From a checkpoint of a small mixture-of-experts model trained on Wikipedia.
Size: width 448, vocabulary 41965.
Experts: 80 experts in each of 11 layers, a sigmoid router.
Training: a variant of Muon for the experts, 957M tokens.
Below are experts of layer 6 (counted from 0) of a mixture-of-experts language model. Rows are named router (the router's row for the expert) and show model dimensions 0-111. Each number is 128 + 32 x the weight over its row's rms, rounded and kept within 0 to 255. Numbers have three digits each.
After each expert's rows: a language model's description of what the expert responds to. This comes from a sample of Wikipedia text that the model never trained on.

# expert 24
router:096134174087093091112094159164162150097094106146096177145112159153133091166094170166145121088153108106105153100097099088095157171155108162145099161089164158097115164150162087165090098096108173166159094120100172137097095165140164101147142091096116105098170100099169104097097155139097167162094153084097104136097084102090165083153168106088
What it handles: Single year digits, "to" after verbs, and biology or list words like fish, Arthropoda, Species, e.g. "189|0", "ranked fourth".

# expert 19
router:093129153088098097084095164169158167105098107139098165155117171155132096162092168164138116097152110090109153104089102100102163162148118154155083171099155166088096174146171109163089082098114169157156088096083168117101098165162169103149126098087107114089161100086168095104087148131087170154110171093088093132101105092109161091149176109101
What it handles: Commas, conjunctions and verbs within running prose, such as and, because, was, killed, consists, including, often just before an article.

# expert 14
router:093134168093095086094091171160170145110090096148089171148140156160129088164092161149158129098171107106112155083093104098106166165135103161154091156104172172090113168148168107152089086107100157161158094100080173111095080167135172097158132087101103118083166115087163093096102146135086158152105156093090094124098102098087167093131165109095
What it handles: Prepositions and commas in running prose (of, in, for), plus paragraph-initial In or The and heading-like words such as Occupation, Directed.

# expert 37
router:106138165087102094100091170177169149124095113148089173136119157170134094168099155130127113101150107099119155095093096082109175177133105159144097154095145173088109166143177097157090078098105183160158091117088171133095084174151176096148139089094100106114178109096155098085084145129087164140111157105097098122088096087092169087163167116109
What it handles: Words following the, a, and or an opening parenthesis, often of or capital initials, e.g. Sisters of, army desert, Camp IV, Kemper's Artillery.

# expert 25
router:100141159081092096112093163155159159102097104145095158140140165165142092159095167159147130092163102100107162099099096100100165170159112161147090159090166158095114170140169088173092091092097166163165088110091166125099098165134157098161152091088118108096167101090162105083090173140105161155102155090100100134099089101091165086146164110078
What it handles: Digits and year pieces in dates and tables (194|2, December 5), plus content words after prepositions like strong, across, Council.

# expert 39
router:087145159091099098100103160168167160111108112144084172152129172166137101166096163156152128082159098098116155099088085090095156169149105153150087170097151162080114163145176108161097094095110168162160097104088173125085089154150163097150138091084094118108180109098159098088086157138101165159108155096098099121092100092099165085153158117105
What it handles: Starting pieces of personal and place names, often after a table pipe or comma, e.g. South-wark, Scott, Tal-iban, Scots, Pope.

# expert 48
router:101136143080091093109082176152177167115113104151080168143133167156139106153086183148145130089149106107113151086085092095102149170143118150155099154097153162085116172133175119160099087117113175161156085103077167126102095166131166116142124079092105110113168106088169104100098156136106159146111155081090096116102096103086184082144157115095
What it handles: Capitalized name pieces, months and figures inside tables and lists, e.g. "Bal|ham", "Austin Dillon", "21 January", "PB".

# expert 12
router:095143157091096098095091163168169160104095102154094158149127161157129098157093165156154112094171095100103160097098099097101157161161103167153090162108160164091111164170169102149093090092096165165156094102087157128090084156147169096154140085095100110103161100090160088087099151137086162161108161092098092122099091091093159089154160109095
What it handles: Articles, prepositions, commas and verbs like was or is inside running prose, e.g. "set up a house", "until she", "assumed to".

# expert 38
router:089147159087105093103101165169169153115097107147090183150122159157131094170092163149145124096163104102116145095091088083102162168138103148140085163102143167088118161140166101158104094090101162161156094117092172134090092166141177108148132085092106107108177109102157099084093142134089163156111148088097097121093097094097173079150172115096
What it handles: Main verbs after a subject (invited, died, waiting), name and gene fragments, and table header words like Race.

# expert 50
router:092127156078092096114080170158160161108100094149089168138118152170144090148079166146129124082163100110110166101064102097096156169146104157158104182096155158074123174145163103171100100112126165166163094108079156122097098178121168100151149101089100109113178107092174102096095157124118162146100157107071119117091095085076161085146144120116
What it handles: Surname and foreign-name fragments like Butt, Khal, Lizz, Has-na, and year prefixes like 189, 199, 200.

# expert 30
router:101148159085088095095092167160160166100100105158098169151137173158133095159083165157153129088168100094098161094097104109082158167158110168148097155080164168090107166151160108164080095090106163169160089105094166114097090165137157109139150090085104121108167093092152106099088151132103162159113144106095102118103107100092161082151150116096
What it handles: Nouns right after "the" or "a", especially organizations, titles and media names, e.g. institute, Deputy, ESPN, Netflix, Sunni.

# expert 34
router:083138159090094080099091170168170145104103103142093170149126165178145104167095165148146127100158113096116161089093098092096153172154117166142082155092151164086106173150171105162102078086104173165158088098081161132098104153148164095143134086101104118124171109093151090094097150131090173149112159105095097136093094093090164091136162124099
What it handles: Past-tense verbs and phrase heads after was, a or names, such as spent, faced, Following, Bishop, Chevrolet.

# expert 13
router:093137146085090097093094165152167156098098108151090164146133159163137098162094170149153121092166100102106161096088096100086158160156106170156091159107169168088112162155172106150098091098101155166152088099084166114097100163125165104151132086095102116097159102088166095084097148131109161143105162095092093133102097104082170086146158093098
What it handles: Words opening a new sentence or list line after a break, such as In, During, The, plus infobox labels like Directed, Produced, Occupation.

# expert 44
router:091135153066096095107090172153153147118102100144085167140120158149125093163080162144147133066155095104104157088090118095085150171146119158144096157099169171090110166146167109158085101105113161181157080104074173135099083156133167111152134082096111113105163099078153104106097152129105162143115162085096103123099098097091165078143148115098
What it handles: Word-initial pieces and modifiers after the or ==, such as amateur, Alternate, Member party, Services, Career, and month names.

# expert 16
router:099134152093101084093091164171168156101100102151087173144132170156141098155084158175170123093163100098103164093093100098103154169144107157154092153098158160088116158152169103161093094093115167165155091104092178123089075167147164100148133092097111108096167113095153096098089150142079161165102157096099099128090106090091167088155166116109
What it handles: Commas, infinitive to, articles and sentence-opening pronouns, plus nouns right after the, such as institute, These, They.

# expert 43
router:088132160081102084111093173154153151121099100145088169147124150158141079163080171146151129085161093109112157099091115092110153167136111164145092164091153174087108164139171107158096100120119160177162101105086175125101096167145163109147136082094115107110172110085162105091095142137104165150104150085079116121106106087088160068141158118110
What it handles: Tokens in section headings, list titles and song names, e.g. year prefixes 189|0, "of" in "List of … of 2009", and heading closers.

# expert 46
router:097123154080096098096091173162163156117103092153083172149131163158134085152083167154150121088157100097109155096084109102099158168151114161158097165090161165080124168150171109164090090104121165167161095106075169115096093163133173104143132086085110116104166112092160097094087159128108173150094156096087098132094104087100165075152155119101
What it handles: Opening pieces of given names, months and prefixes, often after colon or parenthesis, such as February, Wesley, Mohamed, co.

# expert 55
router:100124168066099094109083179152160168114106109139087185136129156154136108149075174146140135099153103114104157091085108092091156168154105147155091165090158160081112171145177109175095088117102167166164089098092166117089098162126160098142142089093118103116176121095164101102093157128118155162109160099087094124100098098099174083135153119105
What it handles: Leading digits of years such as 199|3 and 180|0, initial pieces of names (A|ber|deen), and topical adjectives like legal, sexual, financial.

# expert 11
router:102130162091090095100094165162168160091094104150096166155136159170121094158092169150139126089159103098106151096095092096091163162153109170162087157097166165091116164149166108158087094093106164166164094107090165121089096166139162103154145096093102123099152088092164098085089167126098164170102155092092103133099094090094164095152167104088
What it handles: Common words like in, the, to, was plus percent signs and cells in election and medal tables; e.g. Majority, Turnout, 100.00%.

# expert 35
router:097139157088110092097091166174175150109108109150092178149119175174131100157099174144156129084165112102110156106087100098105149171153110154150097162099159162082104162143175101152096090095111165161162096108082165132096093171142170112146134093096110116115177116098154093101099146122099160149109159101101099119085091093088168084150168105107
What it handles: Capitalized title and place nouns plus coordinate digits in infoboxes; e.g. Bishop, Camp, valley, Municipal, Places, registered.

# expert 61
router:101128160076099104108091174147170157114104110145084171152119160147135100146089169157153122108142105119097151097077113080098148162147102145158095170100153158076122183132178110159098074128116149174154087107092171121101101170132171101139131095094121111107178115083172104099099147126113168154124160094086113132103108097094185079131164123111
What it handles: Name pieces after quotes or headings, such as Ad|oration, Path|ar, Ch|aly|kh, month headings like March, and coordinate seconds.

# expert 51
router:087137151084086094103095174149155154111108104143089165129128169152143095158088154159152117086163101099102148102089106091099148171153107148145091152096171161093118172153158093166099095116115164178153077109094172112097102159129163110139149084094123118119178109062160105098090150136109154150114158094076105125098115086085169065141147120106
What it handles: Title words, table separators and taxonomy labels such as Station, Mount, Candidate, Subfamily, |---|, and of after names.

# expert 57
router:094127153067102095111084188161165148111114105145083164131124159162138111152081169144145126091157102112109136091073110097095155171155113150140098169097162163080127170132170110163099087118106183175167089096082178126103095160117180112136140090101110105111177111089158091101088159133099151144115157093090112134096107094094173070132160109115
What it handles: Pieces of surnames and foreign words, standalone numbers and dates in lists, tables and obituaries, e.g. Thorpe, Lo-zada, 29, 74.

# expert 52
router:095132149080092082105089172155160157119101107144085171137126165161135101150088176143149117087147094106111158093084110096106154169143115153150087157095167162085120171139168111162090091125116167185161084102078170118096092169123180111144139087084109107121172118093151095105084152130112156138105165099091101125105100103091167063134161121111
What it handles: Surnames, abbreviation letters and "of" in table row labels, such as Butt, al, Mount, Time of possession.

# expert 59
router:094131156072104096102093174157164156110104107138076171132122160148132105150075173150144136102146096114120151086077114089109150172148111149138093158100152166085122176130165107162093093115114167180158089107067173128096095162124182103145143091098123116109173109083161101092094155128115161142115164088087112123093098100098171076134161123110
What it handles: Syllable fragments opening proper names and headings, plus month names; e.g. Ta in Tabernacle, Rog in Rogo, Path in Pathar, March.

# expert 56
router:101129158071089099114091186166154159111104110141081177138132162157143104155092175146140128103158102109114162076077108092106154173154102148156096157099153165086124165144173106169091088116108160180160091105065167126088102172130169104137130086104109114121172107085157101111105148138110155149111160094100100129094105103084173087141159130115
What it handles: Word starts after opening parentheses, quotes or the, such as (Music, (bass, Perpet-, majority, break, and un-/B- prefixes.

# expert 1
router:084135159091096097101094161161169153096096111155092169145137162159141095165096165154157119094155105103099152087092102095105155168154098162156093153096161162095099160148164087157089093096098163163165090098091168127093087164139166098139146094103105102093164097096160091097094155132084164148104161092097096121095103100082160093153166109098
What it handles: Pipe characters, spaces and dashes in wiki tables and lists, e.g. cell dividers before numbers like 308,575, or the space before years.

# expert 53
router:100139153080094097112093179167153158104099104139091183154124164167135102142089176151136126088157100110119162094086106085097150183153106160159093165100180157094120178133175117167085096110109158164159089101078176118083105153127167112134144083077110109118174109083160099094096153130112162157111157099078103130099096092095176087136149123117
What it handles: Inner pieces of split words and uncommon nouns, often after a quote or parenthesis; e.g. mers in immersive, ama in Hama, ped.

# expert 7
router:095140167095098092101091163151161158106104108157092166143132166160132098165094163166167117087153101092096162105102108090098151173164102159144093156093160152098109160136159083164091095095099161168160096091094167136092094156135157095139144096091113091101172091097161094097103158115097164160096156084106094122093088104097169085146158102087
What it handles: Sentence-final periods, commas after dates, closing parentheses and table row ends, e.g. "In 1890,", "India.", "(Petersburg)".

# expert 17
router:100138158096093085084099165169167169103102104154086171142120174157140098160080159166159134094161107106102167096089089093097151172146100152160088158093153160093112162148166100164101088098108168165157088099089172127089081160160166104155133089088110099087163103097156096102092151138086166167106162101092107117088096088094165090154161112103
What it handles: Commas, was, a and digits after years, plus nationality, country and sport words; e.g. Romania, Brazilian, football, FRA.

# expert 8
router:089137160089097095105095164162174151098104110154090170137143162162133102166098171153161124085159099104108150092093094094096154166156101158153084151096161161088116166140166092161093096097105160163165098109085166124091090162156160102130159091093100096102165090097160089099091160129088160152100157097095094126090083098090161091149175107096
What it handles: Spaces before numbers in table rows, opening parentheses after names, and sentence words like were, many, into, nights.

# expert 49
router:096135152077097092104085175154162155112110113155085168137126172162137102147088173147150127088161109102117162109092109092097152165151115160153078165098169161081113179141166110173090082109106170172151079114085174127103100168131160114149146099091106112105166100085162091105089159140108170142115161106090094127093111096099176087149151110101
What it handles: Pieces of proper names and rare words, mostly surnames and place names, e.g. Butt, Bel|k, Har|war, Evers|mania, plus non-Latin script characters.

# expert 10
router:095140155088095102097094158171162152105094102139097165149122166169125092161099166149148132084167097096104159096100108092089160165166108169155089158095157170087104169167163105164087094085100167164157098104091161134094088167138165103168131094098105113101165095098163095082085160142107167157112158088101105130098103091095162095155159107090
What it handles: Nouns and quantifiers after numbers or determiners, plus line ends in tables and headings, such as soldiers, nights, several.

# expert 36
router:099151157092099098097099167171158142119103119154086168150122161163135092173098164143132125092156102094125156101088089084107166163145106164137094161095146161088107162154168101162097087093113180155158092118088165137099095165148175100150132082093094103111175109095160093087086153131090165156106161099096083122084091090098159085151172125095
What it handles: Capital letters and first word pieces that begin names and words, plus words like Bishop, Camp, continued, e.g. "C|ergneu", "desert|ers".

# expert 54
router:092138158069090096108086185147163158108102102142084166130128158160137100153084176144144127090160103118113154098082106091105158178142097155150099166096170167093116170138182109157102090119108156167156086103078172120090080171114167103134141086096122110116162108087170089095094146138097150145110160098092098114100098098083171087141151126117
What it handles: Word fragments and section-heading words after "==", brackets or quotes, plus months, e.g. "==Biography==", "H|ama", "manif|ested", "September".

# expert 23
router:085140155084099091113094162156173163112096094155095172151130168161142089159090166157143123088153111092108146098080097091100168178154104151154095166088151163089114172145171105165090089107107174161163084115089173133109110172139164103147139103085109117104169112081155100094081159141100161151103155096096093130102103090101162082142176110093
What it handles: Final digits of years and numbers, and verbs like says, tells, occurs, eventually, plus place names; e.g. Iowa, Nigeria, 1890.

# expert 4
router:097144168096093091098095159163164163106092104148100159153121164163136086157098165155157126088167105098104159103098095089103169168141105161163086165096161168091105162147159111173098093089105164156150098111094159132096093161149165108154121093085101106108168096095165099096091156142095161160096156089098093115097091093105159090154167108096
What it handles: Blank table cells after pipes, plus articles and punctuation opening clauses or dates, such as the, commas, semicolons, years.

# expert 15
router:095131160090097097095097165166176148104105103159088169143136161157138090168091162157169129097164111097109148087092099098105157162137116160162090159101156166089115165140177101149089090108114156167151089102079170114093089167135171098145137090097110109091170117081165096097089155132080167157108153099087094122094097098089168094129160109094
What it handles: Nouns, verbs and pronouns just after a sentence's subject or opening, plus commas, and, who, e.g. institute, had, it.

# expert 5
router:089132169096097094098096162167166162104092098146098159153124162168140081164098168155154121090172101086101153099092095097104166169148103159153090162100161164097105168157161108166096092095108164156150094110092162126097092163147167105157122095090110110106160105092161103109085145135094160158097156099099093126101104089102162092154166107099
What it handles: Frequent function tokens such as the, The, He, It, spaces and table pipes, often sentence-initial or after a full stop; e.g. the Civil War, American.

# expert 60
router:095129140082097090113090174144166149108112117146075172144129167153138107152090183136149133094150106116125155094082120098108149171134114148147094164103151160087131170129173105152096088112113161168160086108082166118093109167131168101130138080092112112112178122080174104100101141131114158147113160099090101117100103104091188075143155117115
What it handles: Mid-name or mid-word pieces and months after a space or bracket, e.g. "Gyllenha|al", "Ant|igen", "As of November", "Died".

# expert 18
router:094134150098100096088097164164173152108096110137090167156111170160142089177089167161143122092161119095106158092089092097095163167138102147152086155097162164086099164148165101157091091101110164165163090095087171128105096160155166104143125094099092113101166093092158100093095151134075164151095156101097093127089102090084165091153168094099
What it handles: Content nouns, adjectives and verbs after an article or auxiliary, often military, regional or music terms, e.g. regiment, northern, Byzantine, album, killed.

# expert 41
router:096126159099089093099098171154166158113109108150088169138121163160139084159096175148155130091159112098120156100070088102108154171129104144149093160092157164094109166139174110161100098110113167155160090101085178118094095170136175100139138085095109112103164115082164110100099152131086158150095159093085109120105113086090172084148162110103
What it handles: The word of after organization or team names, and the first digits of years like 201, 199; e.g. Sisters of Perpetual Adoration.

# expert 3
router:096143161092094093087099159162163166109092106149102159159126166170124090163098164157155125085172103086102161102098094093096168171152102164158085165096161163094115168151170111172090085088107169159153095103090161125093095164146160112149111089091100110094165104094164095099091155130106165160100160093102099115099098095105159092161157107095
What it handles: Table pipes, blank cells, colons, periods and sentence-initial The or the in tables, infobox lists and prose, e.g. Kingdom: Animalia.

# expert 26
router:108143152080095084123088172155169156104086104154087170147143158161138090151091157151139123103148108117115146089089104093107149157142122164148107164087158157076105178145170106159085097109103168169166087119093161113100104174137170101140131086090115125098169121082165102096093155131102157152098152104089097125094100098093167080150158116091
What it handles: Conjunction and, prepositions like of and on, and digits of years and date ranges, such as 189|0, 200|5, 0000–2007.

# expert 31
router:099138168088089094086090168160162163112102100156093169134121166161131103157094161148160135097158107100102167101090099105097157160157111156158078161099153162091098172153176102159095087083104162161158083099086160120100091151156167090152144092088108111105173102090157107099099165127092162165100156103094111130099107087098172094142166116094
What it handles: Final word pieces and adjectives or nouns after articles and prepositions, e.g. South|wark, Bel|k, central, insight, petrol|ogical, prosecutor.

# expert 33
router:104150166093084086103095169157162150121096109143083165155133163164129098155088161141153131096155116116113151093094105097099166174147119162142086163095167166092106160143164094176097077100103167158161098104096178122099096163145167108140142085101112100106175096091159095102102146133090159151103155094095099127086089092106192093149159125095
What it handles: Inner word pieces and year or number fragments in names and terms, e.g. Perpet-ual, Bel-k, crypt-oc, 197-4, opening parentheses.

# expert 62
router:098126155078087087110091193150159149105102106149091175144119150154133112152090182137131132093167096109108156097075113087105141167155111148152099153094155161089116192132184111169091090125106156177144085104087178123097108158123166101138132075102121125118176120082164097109100144134104167156116159096074106128101103097092173074133144117109
What it handles: Month names and day numbers in dates (October 2, December 21), Japanese name pieces like Shig-, and degree adverbs such as widely, highly.

# expert 45
router:087138157082092092105095178153175158107100107150084168141121164161138100158082168140159131094151095109116163095088110096101151156152113158150092164096148172090118161144166108159104098113113152176155097108078176124098092164135171104148140089082111111114170121088160113096089154130110164151104157087091109126094093103091159077144159113103
What it handles: Year prefixes like 189, 197, 200 and table-cell words or numbers such as names, Governor, First-class, households.

# expert 27
router:095128159082092095109097153156157160107098096154103162144116167154123087159092171161148131096164106090095155100091101103101167169148115174152082162094170166096108169150162091161088097087102160166170090104098161128102085162137166104148147090091115107100158113086169090093087164138089177158110160093099099132107116088093172099154162098094
What it handles: Word endings of place names, and, quotes and line-end punctuation in lists, and direction adjectives like central, eastern, western, Upper.

# expert 32
router:094144156084079097099083165167166163105107111142097168149132158170147102169098162159160135100163098095098171098091099108093145174160122163158094159088172161101094164165163098157092094081112174158160087093084163120099091153144168099152142101091117118114176100085149105107098157130089160163109162102090106129095093096089173095148157106096
What it handles: Nouns and pronouns right after a, his, to or that, such as government, rival, supervisor, One, whose, plus small numerals.

# expert 47
router:097131157082092096102088172151154151109099099147075159149130162163132080154090163149146124077154103107109150104086109095099142178135120173145080169096166166080121174142168107160088085104115172182161088110083171120100089164133178114148141095089115108100159100088169092100098152127110164144114155092099095120093100073095169075150155118098
What it handles: First pieces of words or years and capital-letter abbreviations; e.g. 189 in 1890, sub in subduction, KR, LV, AR.

# expert 2
router:092141157089097101102096160156170149098096103152095164153141168162125099171093164152157114099161102104101152091095102091103158171152102166155090156100161160092102164154173096152085089107093169167171087101090166120091090163135165103130141090099104102085161097089162095093095166125092167159108157096100094128097104099091163093150165103094
What it handles: Pipe separators, spaces and dashes that open cells or list items in wiki tables and dash lists, such as | 1983–84 or - 2013: Winner.

# expert 29
router:096138166089091097099086160153161159109095115144096171142128160167131098157084156155153116091165110105106161098097111105084158176152108162135099161087164166088096162141165100157089101081104173168151085101099176128095086162138166094152137087099112118104176090092155102098102159132087158165100148101100106122102109096092162086154162110106
What it handles: Digits in dates and figures and the unit or noun that follows them; e.g. cm, -year, storeys, seats, November.

# expert 63
router:104132158076099104116091174146175153116110119135072173146126153153141107146088178141152115080158108099109163088072115087097151163138108140149115149087156163100127180139181112164097083114122160178150048099071171123091099163125166113134120080102122117114172111085155111109102151141119166147117153101086111124097099092084177090136159118115
What it handles: Month names in dates and headings, and foreign or compound word stems like Ad-oration, Man-ufact-ure, Alvech-urch, Chaud-eron.

# expert 0
router:084141166090097099105096168164177146098100111152092164146139168156139096171095166153162121091156100101100154096097097091102159166151099159154092151096164161090103164146162092149087093100097161169169089108093166120100085163136163087135156091098106101096167104089157094098090156136087165146109153094099094121100101096090164093150169116100
What it handles: Spaces, pipes, hyphens and periods in tables, list bullets and date lead-ins, e.g. "| W 16–0", "- Emma", "On 28".

# expert 58
router:098128161079102094101095186155174153115107111132078167148120164158126103152078176142146130091159110110113153083077112078110154173140112146148087156109157156088116176133182111158096078125109160170157074103088171118095089158117166098131131088103117111099185114080166103103097148128102165151105153102094100132105105094091173068128151112112
What it handles: Hedging adverbs and day numbers after months, such as almost, nearly, at least, April 28, plus re- and de.

# expert 40
router:098138173091090090115097166165169152114097114143082181137126155148141084166083171150147135097142107115120156083085097094107160182142098158141089166089155167098116163141172107167100094096109173159162099105088177139102095163151170102145133092099114102104180112098164105090111157127091158149097145092090098122087104087100183090150167119089
What it handles: Word pieces continuing place names, personal names and foreign words, plus compass words, such as South-wark, M-adi-q, Spec-ific.

# expert 28
router:095143159088080088096086160162161153110093104148092160144133164169144093162096158152150127102167109096098168099092102105098149176145122173147091154097166163088092164146163091153090096074098178169158096101093157127105093155145160091157157086093116112115157097089158100102100152147087160159104150099100101115101118093082165097157158108099
What it handles: Nouns and adjectives after the or a, plus year digits in ranges, such as violence, central, building, ruins.

# expert 42
router:095139160085099091098095163166168149109103110149088173144120165156140102151085173155161137096154100103110157093079092094105155164136104155147092162099148168083116174131172112168099088103113155169154089096079172130093080167149172108147139087097103119101174108087167104099102149132086170145101153088090104131101097093081173083149157120102
What it handles: Year prefixes like 199, 200, 201 and main verbs after subjects or auxiliaries, e.g. invited, had, caused, introduced.